From a checkpoint of a small mixture-of-experts model trained on Wikipedia: vocabulary 8192.
Below are experts of layer 3 (counted from 0) of a mixture-of-experts language model. Rows are named router (the router's row for the expert), down (a neuron's output weights, with its number) and show model dimensions 56-111. Each number is 500 + 25 x the weight over its row's rms, rounded and kept within 0 to 999. Numbers have three digits each.
After each expert's rows: a language model's description of what the expert responds to; "comes before" lists some tokens at least twice as common just after its tokens as in all text. This comes from a sample of Wikipedia text that the model never trained on. Tokens count by the router's weight.

# expert 1
router:484527490459489473502476535483510473486551505455512490503527516478475478464496532520476490495497498529472501488532495513510562506515529533512521481496492507543482520476
down0:514535447509461511482494512469544489508505503507543551506478456563494509505546526510499521478526491552494496503505498492506479468492492491481525516499496521465497465505
down1:458505493552495485513486491483523500457530542501519503523459529467472499510515465485505488503547503540491517515483573522513524516493493474462511474477513474485484478485
down2:477516482533483482456489469512478481502516457499499508511470481452516502498498480499473507495498519476501501455510561516541508537538549475487519505483473501499517521479
down3:505463548468555497512492473481543479468457489497469510519510486540498474488490522502467506497512540460476472490546488511536473503481459506528527513502498460490468486478
down4:495492496517490542516556506521552499522469511539483520520502482530492459515506522485421480465483522489482472512499472453524535540531534501488475486474555508478535512480
down5:498502482470507471523510477508470504502444531457522522506572473526560497484439463527489473498527519498514533532532514501503489483482468502496496495582530506533486507493
down6:509495512476511537483524495483476465514505500517495536494488475507467479490503505520449439523485513533498512526527512495482496522477514510468527520514476494532490527468
down7:553517514520497501531491511444442516515523484503540501458491512440525497497487469495537461493492451498541510512524516467540551493530482504522466493533504485517471523493
down8:471501492531499538477492547491577517511487478506466510466516499476509508488493471487441508543459498468431486531518500494508483516473451502505488521434516490491494494511
down9:562491483483489542519497555452501505527497521543463507465496465487552503530522490525525494494505510471513449514475486469495513469507458500497543510440493509473526474490
down10:465466481467505498492521494481503517488491528514487559494497503461513502495519507502516528508489485513462493512511449476481508483497499459511508500518459540452528470552
down11:506437466496489515520491499520498520530508478528488523481474518457456483536501442471467530510497517513529453549511518489534496455519484514468485548455497511499523514547
down12:478476497486497497520499477507455505518489452498506495492495500514487463451495486486444476482505535537491535503519477530507517541489517490495481507496496482528476526452
down13:501514486443523515506511505487480524488480497511470526501507491514477465538502563473564524511477502521516505478480520486518541496475530455479521507513486500496469469522
down14:514457518509521481496462486466488493536503522518483539521470517467510489519501462545460507501460526509501489479484530517513493511493516525478492466532507468513520496493
down15:557497493477517536488490469481507480510547514483496530515478495500528498491511481514451516527501531481515529511492486528530500502479513551528536500518505563469501536496
What it handles: Infobox and list breaks. Line breaks, dashes and pipes in structured lists, infoboxes and taxonomy boxes, e.g. after Coat of arms, before Scientific classification.
comes before: "-", "=", "The", " Pi", " classification", " Location"

# expert 12
router:533493471474454520521507487474531534533529447479511519523531468551479505493516482558491498486487486463558518508531495544475500495504456479490512551492493497490486548515
down0:499526514522546490494503517530470502516490556479502486509483539474528488492467512520478514512496522482502488531502529528534473497488519508490497493529443481524530506537
down1:490558505504430535573501475513495510438495455495495497534522526514513542492487543472462506529521449507507492488553463465525495478511455483486491484542508525475481530468
down2:492494495510493469484484518478473489527537520478492520491506468507523487543476448513432523512440516484490508482526507523537499465489524490505507511503534500491475504496
down3:545544479491499498491498508439511455500474513475505514535467503527503555525519502512512503463462461486529483469531491517460485479488527484492547473478508523474495541490
down4:499508525514500545521532556472503503493532505522475496483484494518507504475500496533488492468519453497531501520502481514466529512495492495464503502493497497529523508481
down5:507480485516489487489492467510504511473532534471450514536483457524462514498483439525475513539492533503509550506529497517490520491428477505547497500457525523472466530494
down6:510511507512555469536528485492549505548463493541522499471526521509561498508489494524498518491514538517492482477510462467482501499455481474504499502474453493565560480488
down7:423511553505522507497556496489523487535468519492522501503495502442544447464479514495513449465466456526485513522523476507511490508568487543451505532467538507483503479484
down8:517473517481498548474534513467528514526493521515484500528486517493521505527514524508539466489546482460497532474501462490492518499490520510501510487521482484499470469497
down9:554501495493515448464463495514479550492517490467450485514503477497509464533530508505513502478517445492483514528447528499492483490497527508486537474488470464512483499489
down10:504498473485531485484501495514510536485504487474535474512522471481473485509512508538483577461478542496507513520480488510470529499495501478506460522500489483493488483563
down11:520531496540513480469483509549475477517514459477492500504443524498486455509493509504509455519494506474499468470505508538447479526492517480483475517528535546499503508525
down12:472533505512480530523491503481529466518507547523494473485509477532496497503503514550552508487512466494492490483528499541474497531501476487543495485484498496471463496466
down13:515489467525473493508483498510525541501521505506486492515525467534448514558522520511519519496506498477515495510466498480478504503526496492485499526506471463470474478530
down14:511455540534500582510511493509482487529547476520523512506484492532509504501504486488531549478521481518500528503449500473485531495483489497476492515529481486498479498487
down15:485466513468521509490499479519516520524477490450504482469535522469512511481499532521506454492501482471483498518495472502524501526523510537507513494493484466486499470515
What it handles: Line breaks and table pipes. Line breaks, table pipes and list dashes in tables, track listings and LaTeX, including the end in \end{align} and closing parentheses.
comes before: "-", "|", "\n", "  ", " •", " 0"

# expert 46
router:512513483462514509498460510512463490514501468493548528511486521456456473471488495484482487472463508522486452533511478544482463488501506476504503514481514501490465527508
down0:455498497506515523448506489524489503495507514492501524530461556502494472503487519466466525542482480486491521518504449465521469486537470503478515486557484409483534524506
down1:498454463524487489487509459526498500517511431486509476486474521464487504489455497514480518456489498494520495489538483537494536528514505560531500510485461495468496503492
down2:503495536483512525517508494494485470482509529515475521506508496505515524520495468496457454530537504486480491490488500438499493475511487436499476490501552499515488495498
down3:497501484527520497550517479523495502513528484503507464465538524474477472533522459544507475519523485464511506567514496509547493494471499543473497524489546553558511519473
down4:520522517507499527488538510510543513451504503484476475478466497502469479504493467488508512509524503488462530482491457481514489479540506508509541502521510514464476503475
down5:476511486426513521514486492495484500496465486525537481488496478507484504518512519496548460514510509461546509446458508500497517498496483489493447491485473507520504479502
down6:470499480478536499463459471467460557466517461554512520549502504485485483478521520501521492503492532500475515545480525521470494499461508483516511548506496516465517485498
down7:525474455531492491486501520468499537506520474502496495495494518485504465467501507490506511464459476521494476485506527538507533536519508538506485540477478520452505497531
down8:494513533456507507534503463502527483545467485480537512504461478497521506490483550510478520564514462481504479469519501502486508482529493477488502499476510487496544514504
down9:438495467510570477474467517525473542485467462491466526497484554498450474526524531506535537510520487509519539494503540530512515495511494506499494523476506512498531512484
down10:478507517504501484506448492497433525541507511487524530552477497485517509474527517510490498495485465529478457513510505512495505500482493488495473487452505492487545533506
down11:520520478535543507487450539495464526532501466549492483471474535572522474540536509492493469504477476511457485530491501517486536526434529479486510528448523553502503508515
down12:533514537458494524511533486494505502503515467503524510519531464486549563534479471492465501515524506486479481494489510493493488447541525470516475518507506542523460501507
down13:490525541524503510506481504520494505485518495513525481526532496496474503516541485485519481500505503525452525496457491484519514472521513493503494487507524517446513490534
down14:478480484497525487450494477498474505518513495502457513501518534512487512487547509545495495489513446498484523520462547481476551499490491508514506542490496480488491491536
down15:462529487547482525514497507550474511549474509518472498484505519486497455493517525485508521530491515502466517468484530470499531519478573514486504490509537496488530495481
What it handles: Word prefixes. Prefix pieces starting words, especially re-, pre-, sub-, co-, trans-, non-, as in re-license, rejoined, reunited, plus hyphens.
comes before: "-", "|", "act", "un", "ject", "mit"

# expert 24
router:517528531524478527508511556500484494508526470496526517504490523485546466518502512515451527506511493518522496532498504514466501468478487478516527508527460493491557481513
down1:541458526480494459471480484525499513528519467524492510509512522532513504505506490501505501460520532510517520523473528500492504504523482494524500457461499523486498458497
down2:487488474513515504482499523480452515495484501485503507544494512463467486494498514501517504525507490523500469520505520521483490485513444476488564531528493544486482435573
down3:475538480508450508489481489518549497503435487530459466521522468533522514485505515485517490473483504499519499491476508494465468475543480517467437517522489543508541496451
down4:466508477494488517511498490528543519479460513534458505496485498516531515550488505507525510494484528485509454475484500501488530584471505530533515512453536507483523493464
down5:494520476530484464490500498560500498466481527465542500551529483507523491534469500477491500545478495481493544465467484461472513475505485483497483490520525494506462491489
down6:526477525553486523527503509487496518482435529489456499499521471547475462487495468526513492515461477472521466497514478516465459472514539441486483507498470527477492514492
down7:454540469532520460493459530443502511489524459485468520485543492490528518459526493494547502477492494488461510531469489506454512494489529515516460537526508491498495515499
down8:461513478546521531535505505491506527445499452504501513511494504476494505480510494489546502511514485499482533537463519465513521486487527520510523508495500507494468476569
down9:532503477504489482529493505517550522511551489470528496457525537466464523492504522530456497491524511484518439507516501492467532533506523510471520516503522487499514508513
down10:494530558495484505483513504508484431510508499508488485524531503499505482476504518515489448477481512469529482462476493489406479520521502494535467506486488524523532508455
down11:457516455462524490533490461522514495502463527508522503433489521504513537470494519532499494528505481550489512498515465466546491481470517501473452474517481518476459492527
down12:500532501508505479496496502466520469489532494467491468506494482510494545457440516522505482477464497529525529469517522465501508541481502515504483487488454529548512509522
down13:479493515505497515486478496476491463494476512512462519491497519480480504519532435489504483509470495504523497506495492504472506480522543470463527512515475495480553487500
down14:488465514469484492502529518516508508489479493530473493479503513508510518511548475514500472536529511467503526514476464493517498464490480520466502495524504485481501471484
down15:474518483517482461475480506500516528527477511439513485518505478512530484491493528515454516468491512465555508520508487513474512490460518497472473478508490541478476541476
down16:496463490567531509528474544501516511520479497510499506455531504498517481528503500481511470490485515518499475461484496476531501492488522512494505479471516502456483476510
What it handles: List dashes, table cells. List dashes in species infoboxes, opening parentheses before author names, and number pieces or blanks inside table cells.
comes before: " |", "|", ";", "_", "{", " Synonyms"

# expert 57
router:504543467535491545507497488520503499504506458527503472537506459495511541473525520519489509520536490471495527481494485503513496476536512555532521512496536485500474488477
down1:521495512509484514479536515461491533514533488497532547542530464521464529513497524501518460494523540518512505502503482515518527538469486487489500466496480467503509500491
down2:496481480464500523472471543449506506510543481485512487564501473495470513486501539488511481530494533505542485524504519551491451495495506491489498472492509470506533509497
down3:488474491464506500490495475459474550487511505501527445525514522506533479547464522512464485477521483564484474521531537476533528504473508498504482491513472491504536493531
down4:473456517486496504528468516509546472534481517505544531482500460526490481542488503496488546555495519517514524497540491514483506485456488496509502515522493450498533500488
down5:512476510491476480459495495494532455486472496470472483490496488490509487524513512517508504567507502517510498531475492536451465515520470478485529546490469499488503478481
down6:516506514462520514494510493525517531496505489481521507518529510469537518485490499502481500447513482486526531493492479519527522482499474516481493522505468527463486508493
down7:520537492486495521506516505469516502497481499492539546492444497519490500529503471474461491555500459474508526507492466457519499455512491505486517532529518491460489515484
down8:476477498469541485503449517483515504472470481487522519479433518485502519440474494514460494497479467478523529521519537504493518474532480500459492505502496472497484505542
down9:520485553474498509478491490516480511517487535487498489535529442492474463483463496486516506490475453462507561486485515501507542472466526517512494501522487492505461504508
down10:548538501502474519446466554518483491487512494552517495520524478506507507481470528507479517526523510465520531484485451505524516532482500487479514516509497485509504482513
down11:496493524534494488532510483541530469511441517511497519461540502509546514514503472495490508467534482492473494476462468461479523475508503513527513516507490537475481470512
down12:471527492514489519510504496490521507516545471470522537471511485474495467487489518498493522557489461488499483529484494489501553567567555471531526502493509548508514535536
down13:443490498493521510490552530474517505518529499488500510514550452494508490491520480461522470475503522478491534534509469512497492489456481499529490443532484512522458459508
down14:485549489562491531490488460509471497513440503517552515513471479552490495503475493474480489487485496491456488512505504507458508509495532491498449515544491492485508494532
down15:565501521514485533477473490492471480501513501528504483496471515510479496496485530497520503526497529528486489474492483501505478503514488522481517527493473480447519503472
down16:516472544546518514506481504503540511549485448511509508518458492491530530515510521489503493502500505485494496482473520475520465481532496475516526510478515544486459496501
What it handles: Function words in descriptions. Sentence-initial It and The, plus the, its, was, in, on in descriptions of albums, films and releases.
comes before: " the", " a", " film", " is", " was", " first"

# expert 7
router:508477496508499528483475470527479482515530493520477498516509530497494518503510496494499560528500500448494512515531542538466490494482540492536514524488491471529454501551
down0:496533490505492492494504533518454453497465464511511499480507522458481497525495494492526467503519545525483521518504512489533524485508494441468505511515524490473526495488
down1:510496527459531505522567465519518531478502460464471519513504532553536494517478468524482504474491526507472558543488516473520519522506494484502529489525488472520487523525
down2:476458487507478532508487455512519529540524507465464475511534460515507539530508485490457493522526465482523505547493502504495480455490482512540553511489496487523476483538
down3:481479531501462502499464541483467466527533503520512501495494455471487551496514489473495517529503469485549456489512487510530486458508497507507493529476485515497513469473
down4:485505507470540518501466507498520552528500456466481479479509509502455467542504501488503500514530525510555487491486518487480502455476516518508483492502514489506548486522
down5:482474481510502508492473516537548509511519535514531526466497505493546480487474536494522474520536476466464496490490505480497527532517469518475542469492518521483479469472
down6:425450524495511497488470493538566487528518503471499501498535520508495533475479494502497537515567520547494508509512490493465482532506463462501532516486530491506494481541
down7:519511514509511423480487531512479465519510512498528533492492514488481458528547541510485448486489504520488485472535521464512528468483515535467530470463466487467500524488
down8:523538457514502513486467496469479512477552492509525472526512471477489524509449501470465504524560483450487493475523502521514502489512526529513513472466487496549485495497
down9:534456490543503509502532508494442472502508516488498530504499493449555497495538503522488524483491506494510508524480459485527531489501565512492515515541491492496456486497
down10:515539476534498525543512540504482479450503525541526497555520450441497508501501519471496460521491533542507485467541472484475497473475509522473552497493488481500498475541
down11:444497515509437494476500478517551537524508500487516504489497499520511499538506473520504548476447486486504519500473534520507512481509527485504510486484478511485423521415
down12:442468450513483520563489528476491511469482510529510450512504495536479499487467508502561496500520535537524540502507513507488550508516474481495487473472490513530557487508
down13:504505504502446503495443492487500527490522575483490470543485480510494489491491523451478520505523451454531536538514498500495482520481497504510539489492486467478514443497
down14:493557524523480528507523482502538502478471492496469483456524496498547504445510491496474517489528522515472525491497453519493490504499458544506476476482511476555484506488
down15:467495524480511533516541485528512498505465532469470505504517509539501476482518458477501478532534533524511491513504478497488489479457525525505505445533466479570508488517
What it handles: Reporting and review verbs. Speech and writing verbs and the prepositions after them in review or reception text, e.g. wrote, stated, said of, describing as.
comes before: " the", "=", " \"", " that", " a", "The"

# expert 20
router:517546466490487524531520472482480492498445482520525483469492459546478485445499519494494497496500512505543524541475502479494500504468512513486506522525505501482553534531
down0:536514509483522481511501489469498504511493514478522524508495505502530545498531471516453513432489507489535501498528481528516546472483493487501517534512463522489506491486
down1:546496471497480495489487450506509485504542450492493460555488520427519535518516473481496513505489463528523494523483475493526503466493513460511519478478524464523516498509
down2:536522501501516509443468515476535431473490475536522479490501512474495498496511493518493492479544477503520472504526512484531497522490501476449510477481502473494492522487
down3:535497509498512532459539483500545496520518556493525497562557489496512499495507517514473475494536536511474477484492486510496491512507514539461513474500522482513459501487
down4:516508517479475481473497463474512497491458533487516510503499465521499534457509479520519528493532527483514520483515500527498499492490538505514473504540531501511532472528
down5:456483492514480521552509504508462469465527514501507473488519498511516479501466478527500500473496482525508508565512484481517538495506506489464473545498467474447535500450
down6:496494517454467512498519496489481489494507469501502485483494521487518491511516465446519534513528518512491484523512523518453531506460510469488506519443480514539519465516
down7:499495505489507510456483489456485518475531536503467479551506498507513553502534477511444489506513489496495472514493474469477467507459478493498524508489477492536466480493
down8:485458482511516493501510505534471460482535490492493480506499519458505503459496479468519461531455481518496518538537496514481498500450527538517521447492517485486520500487
down9:546491463504511488502479528470469524500512539509501530517480440491549532516538491519462458561455504512493511473490502451480452468501518496474501482499493452461493539491
down10:513494471498525479485522485513510543549487498490542532534508460481494454522499519458506498503513467486561476496515488469523509505512495509457532491512519479525515493477
down11:526489457517476497522460488529491478493479499506468509538509508491500466479521489499517529489498494512513513498523549492521489465514503500495511503503516500453497497509
down12:509488524523468535541476510478500512538479507542491477492502452520520518527486487524498519460472542491501501502442506501538461517476501526485490549460483537460475502481
down13:489531510486506534520496489499455507497494502512511523472482476521525474521532493451528488528476541503507507529467529468497494492500534499526537575426502523457505460532
down14:460541500479477491478453533478507481525483461505543508516481485477536464498511503503498471502533486524498535511507487441496504450484489448488520523459472505487476508474
down15:481481494530481502490476480476489507520515499519509501550497467465547502538487519521493505495496471494503502511507482449499538505510495488473477523501484538496521489482
What it handles: Election tables, by/the. Numbers, "by" and "the" in election result tables and vote text, e.g. votes by district, 100.00%, Total votes.
comes before: " |", "  ", ";", "%", "–", " election"

# expert 23
router:469523517520467483514554528479477484491526518489478504504539503513487468504481508495509518482492468524526502549460520519518495520506499523497502467491517541522473526473
down2:512446502471532519468495465491501510498523583495469474492501544506469503467509452503506514516509477501466486480484481518508465504507501487551499471495545511495516511451
down3:545480510496518442513539539502480501479486485491481467523536487470507473450488555483513459488527529479493501502488500512510503528472478547561518546493513453442503477476
down4:504519524501469550522482479529522522530474520448568518543477490501517491475553479501503520524477510516493512496520493500517479521536483481470477446521531483516477509493
down5:487463510523485508481493490522488460525533458474510531534439516463502483472510552494484526508519495493470495522504502538485519494538486458515518462504527525502528499498
down6:511536497536484474533563530487540478526479495494479506495514522517503477476483490501494482494566503522447508517486482478546485536502476520526551510496525496479491510453
down7:570511477493505507469543487562454496485510536501465486534484515518496492499501483489496491545515502484483493537442504504507487497507477481546496462457475491486516499528
down8:514533514489511404529503536515542504490523455532467492453491523475490470483492517532492496505559450528508509454507514478522526537489483537469533502488476485486515520474
down9:509508513494525526504477501486483502478503504488466492448515516488454472548525500484542524515443496473556494541540502521494508495460505429523514495444508539502488466514
down10:488521534523460497497519507517484489515502450458542549499521516485533501485481506525514487475535509524460478536450494505491511538493512552490533484531492473507497470513
down11:491508540492490529493512488520547465461505527516512422494487474482495509524445469513539483455516482464499490488512507462485524498470453514484532528503521521465526525480
down12:490498498501468503483523478522526511540492511532490486534479517500505546527499463445519505501483507503528467528471487513519496474545508524480471483490532512500449474547
down13:532477504551502458553486530520513521537516503519514475482465502491491510481538475467440526500462520497497507501557515480498494523542495505502496514502490478482536508461
down14:467525486480483560484478495562466466537576478512485477512486513444488527514518470481522527516537485493484504491480473512517549478493526489517504492498522531488533513492
down15:492510504507458517499502490511468521512512492437517560470493521471487488486493480529536498474525533509496518507486549513516507468502512509504493476475523515440512517481
down16:486497466495486506466519455501500485451507493517476500549515501521526555500499443510439485518484515470455519502466507549492459502523538468448480480526466439477516478525
down17:490532551495483544491512480471522505541510530484492518540506479498515494553497515492551485519524529451525522482493517492532494487510478485542512500489514505520515489496
What it handles: Abstract nouns and clause verbs. Common nouns and verbs in explanatory prose that lead into that-clauses or phrases, such as shows, issues, throughout, fact, species, not.
comes before: ",", ".", " of", " to", " that", " in"

# expert 21
router:494510519524475520509513496521463451487521523509454482484521481462512457496534536449488494496469475507510470530491536494508491509502516477534501507486474507472495503496
down1:535488539469512490478473495482491528472529470514499478501465540474530452523519489493506501483513508492498505515478493491566497453544505532514523541494493545470527499507
down2:510485511502559502475520545496500548518471482504482456457525508486517498527537532513523501480547501497507485513493503471519582479488492516539545526490509483494487483491
down3:494522510510494528512511526549519479495498467541497541438497479441538516493547535498438495476516489514476509518485477517487516508512520500515488508514504492512496550512
down4:482530511506480504497482507434540539508504465521503506509488523503524474499507508579504505514507496464469482470508478543472499483470526514511478441462513509470515504486
down5:452517529499484509526502520518529490467475501525486521534492500467496476511492488501483494514481511523466526519517448472529505486538530521445489505509530508463503520438
down6:480499497488452489512496528557507495487508515495467550508466489548508513504512476507530523484507472515515490528522499526459547526478480496560494520518528475498501502507
down7:493524505519466554510506518510496479470509484506490514492487498500461500496500491506493513482522529487472537506507508444507497504495472495482540491544537489489493465416
down8:506474477459492534464526432532514461523487462478550524529476512519497505519507534486505472508459486506579480480509516495504487502505503476530485510516512487522509541493
down9:508512486532518517453485493528533532522471507530543521488500525515483509563486485482480481496487490530557474493511509512489534485504520489447510513496487503498523494514
down10:479494482527474501491522475510507493473495503544454466511460489483510484476513464468473454497497506514473470502487504535477479518499488487510448493511535477535482464498
down11:463464513527483479534491528556507508518490483518528491491522493512463497497492464498490486460505467518442496514504530494521558478467476476534496517496482511517494484494
down12:456471458547513510504511477476536490544494484499526490482527509485502530511499533503499484443485472522484538500507492500470495466443520511514538462489471518541502465531
down13:499492523483504501478526501514566510532490485474554506504441501514483541469456495515493523468509484545487487492480505478503480532484473483471501489499518481483554524516
down14:505515502460525513494503459504513499497465472468514522446497500552494502509531529511482467531515547554516504459530497501495485506473510470512502489512559535481527476506
down15:488489494522510493481515511513521512505511509474514492523484438489505505477463458456537514479492491483497517537487479460484503507534467480469467513540480519498527470506
down16:504512459517497515467486500527501499525488511459489512513540479469517483506487493480470461529558448475526511510452507569503504514476534513522522493512481494515486501447
What it handles: Sports career phrases. The word for in "play for" and "lose another game for", plus nouns and sentence-ending periods in sports and career narratives.
comes before: "|", "\n\n", " The", "–", " was", ";"

# expert 58
router:510505487532484444495512522512488496457469490481494492476557523546495473518490471489472470512492491513529514529492523514534499467480532493507485511449534517489510516509
down1:502483510496500472529484503517521521474454533512511488500515483536525528482523466522518499503495481456539520523507457526502488533510482510522549474518544517495507485482
down2:489481489523485455515507531522469475485478515486516497486522528484445503494505485509505518481493532525506497489530529562479468539498523469485503496482492523489533484534
down3:470523471464524523442458525447504475487477512465477488480454507498500516537545545502495484484460508492512546453526527518484522493487558501501554488504482496466495481548
down4:496529498512514492491489491506465478491493458488487497428484502501471501496500502524472533486477526520497535475532532483501529502482515522484511537497491497546478466503
down5:475540466519493454529511506489461503468492527556475513489511491478518502468523467469495530506562534497518471505506451433507502523516547483505486505507498499487477519518
down6:491463528455486520497446481463504488501508467512544488485500492488496536473494468508494523555506536477517491515497438526519476488527513522517476507503550520486435499506
down7:449480503524455509501463497535550517484485455445513477481478509521501489467504513504483548528483505505478519486476540448510533481474507482466502464495498528477494511507
down8:536529464491532502460507503507526461467496515491496489508477529501495502524491506495484488497513524509499542498539538507450498495517515477480508539534555537473516514453
down9:513493514507459531484502474477501467468477470519473479505519499517497494509482476541477501491487498470517540503555543490525535488504513502462518465517544499479441552497
down10:481486552488516480523530514516490540523482499506517504477506484506482482512506488520485463481539456487497475506441497436505497543512502539523492501478515478518485494488
down11:496510527507492491514488535480518502492465526524463523477496507494531497476520526522526500483500484487488436480539497489490494473481480561502505468521486435516428537491
down12:473505516495525492508509526515517496495485494495515498551568490472508471480477525495530508507506466473488478540414446448486477527522480509508468507465515499531504501537
down13:500528476471514500491491519495467519518509504501473477496512474461530493463503522482551492481498461474496447538491490486552511467511484520497528523476530469463504482496
down14:503513528514533530495506540507476504495506447497512494471502487468539496492509509513475505468558493504485464524471472454519518513509545532473514529471527499525438491488
down15:515453522489537514508506485467481515501520467480503523475489489493499505470523524503455496517471508548481537507485478528493499483465510510521492486544480511486525518490
down16:496506448528488487534507509464548475504519491494479487508497513530496489505493508535500507509517515509489485467497530471502489499534525475500487491540520508494515499496
What it handles: Modal verbs and complements. Modal and reporting verbs after subject pronouns, such as could, would, can, will, said, and verb endings before to or be.
comes before: " to", " be", " not", " that", " have", " the"

# expert 10
router:478485442498474486447491507488501521488480490502522526505526443480484509531502480506501495456509491474528492515523499514484489475506507488518508496479468502476461511500
down1:450438495538522505474543520501468479479503524493488457455519516499435487522483487507494490482507472543515515529480542509495505467466511505498478463510531505511511557504
down2:510511548511485461512518462513491512491515559507481462496491528471493496495481517517524503530504517449531448505536499503492524501486497547496520501510489515482546499515
down3:497528485511547510507517502507501499461501492501515477514512476435476527478543532479534525500521534486508503519475509502518490502517495539494491512506511514506450507500
down4:492513506486480532472462524495502508521510532557560496542529517474498512485551500500493506495500496485472460464487490488491511513510516484453513484510540490477529499491
down5:504443511528528501502508507465548496569518506524517465438476513528502516507510503544512489512464491530479499487502510492484511484488457499503512489498492521529502499502
down6:468487528476445508517496483518490508569526456492496524495515495511542469513500506519508458507512521495512479504535521522477541493479522499536483479530440508489479510505
down7:456490452488513509537524496491497540513535490489473509484572480491507505496494499441471473461474532551452489483488491500441535505471469467522514459489532492540470469540
down8:456454480468479516496508533470457507496525526473515492489498500468493461501494496501499484496495512515466509490519511532500558465484502502493462527515492460545474505508
down9:515500508497516490478473495517537488501462463489523477522463514504542487534536502531517510510547491477498505484487502495501480513541539506477466554504503505487467509486
down10:486469447502498514518484505494492491477507475506500485516493471487510525526494499467484496520480546509452474518466466488497520490530493509476483522509504467472533495507
down11:485499509525500495535515524478501523476543511504473530477544512462483472516460512462499511523517548509486494549490521480524485480460486514523550485456527499498513479497
down12:534467500525509503495520469507494469503494449520546520521498504484523542518471556518439532474511526509530468512523555521508486463498574482511515530505496469461502505500
down13:496476471507479464491524467493505501482480522487458473491516542521504464518508502502473494493486498485503475485510478507501503494484537526479526520491520530524531470510
down14:469493485579538466481493488486501461509464502520485505502503525501466510544500512477519532493520499500508482532547498522515495455470513542498507522503503543514509500556
down15:470492437486489507516499496440489496494499518518495458481508491479498520483483496543529517502485491491478510501545505519427512506483524517501544469514524518524495504517
down16:516520506515487493480476469472478527509510542484548475489528486476484513475506506490543448527483475492516496508516458484532539546527467529451535530495547511511562509484
What it handles: Section headings and breaks. Line breaks and equals signs in Wikipedia section headings, especially the break after headings like Early life and career, plus sentence-final periods.
comes before: "=", "The", "In", "|", "-", "\n\n"

# expert 22
router:517521452481474513528537530523483506504515472503548495518503477495530481497473489487491512454483493505469485506487451495452527521468475499521514467493458519531529521491
down1:499476505490540467508472495505484541490500504512471524485506516478502466481438469544520487505473506471516450498490497483470536476531506492505466535514525510483492491508
down2:510474506486455559508544494487474446486499517489503492482525526528501521489465500499476509509489528532550512506478485534524521478515523476473502530535547489503503484505
down3:530504532472496523484502490561527484493523518496511446483536472515493518529472492510512472542501488509482505497527451452521494530463471513458489489482516508502527517485
down4:524458475511493521498517486457513498530466476510512456513494488490515480505514525466469533505506497561488572534486528499521498519479501496491530487491513473523534463515
down5:503521524482557474492480534506484526488524475457515494556493461516496499528526480512515501468528507429525478489494502498470465513449517515525527489485517539488487492497
down6:516485500482510537503557502505486494511489517532560511460466562489488478471486544516494541507465499500478502495563458507461465485508505478500504552468495514512509532524
down7:490521526517467529514442545512441536495496495516485545491538505501497508498494449550525493475494508485521492470460458494499468447499520492490523521491543550483485505481
down8:547496552519525492474525508495486529513542502479515496470522532529512498479468504520531493509522529469488518541488517487493495515486518521545505503493490492511488514484
down9:465519524499469465513443464512484525476496518513512514485501537498481501499490474481508481494476484458516467485481504522533480525516527515486492497461515431489471526434
down10:496489493514491532505486483496531512533517464545493526478508499504512473482484514532448528551490463543460527522523508477531481486503481488476469513526509482486518475532
down11:503495521511555540508514503461484451479489520497537502492482523497521521505487548512465493514485467509488544499498491545514530506476515497508511513474512482518503494517
down12:528456452516460515516518475471515480507491498500503504495512448485531525552486482505473512490472480534492516498514493498495509507514476510514503485451442533546494527508
down13:509514466456453500494489494476522477493472539472551515513499544482483455475519520510479513480510486523566515510518509502503462470511525477537511502509454529523481526514
down14:502489484485478524522516488522510503486505490507503509542498471495491484504509508471510519514482481509476535498504462471484448479552458468533506483516497490474491497488
down15:501486492494498529496517510495490489506479468477504504513483502492500481487498492484481509481520510540472527540520475496492476552502504505494529516504465516536503498525
down16:511503500520491546523534527527491482491504518489525504508481512482522512480499487510508536490487533507530492506492487563448500461499478507553521519505517521503496531518
What it handles: Years and numbers. Numbers, mostly year starts like 16, 17, 18 in dates such as 1663 or 1701, plus table scores and ages.
comes before: ",", ".", " |", "–", "0", "8"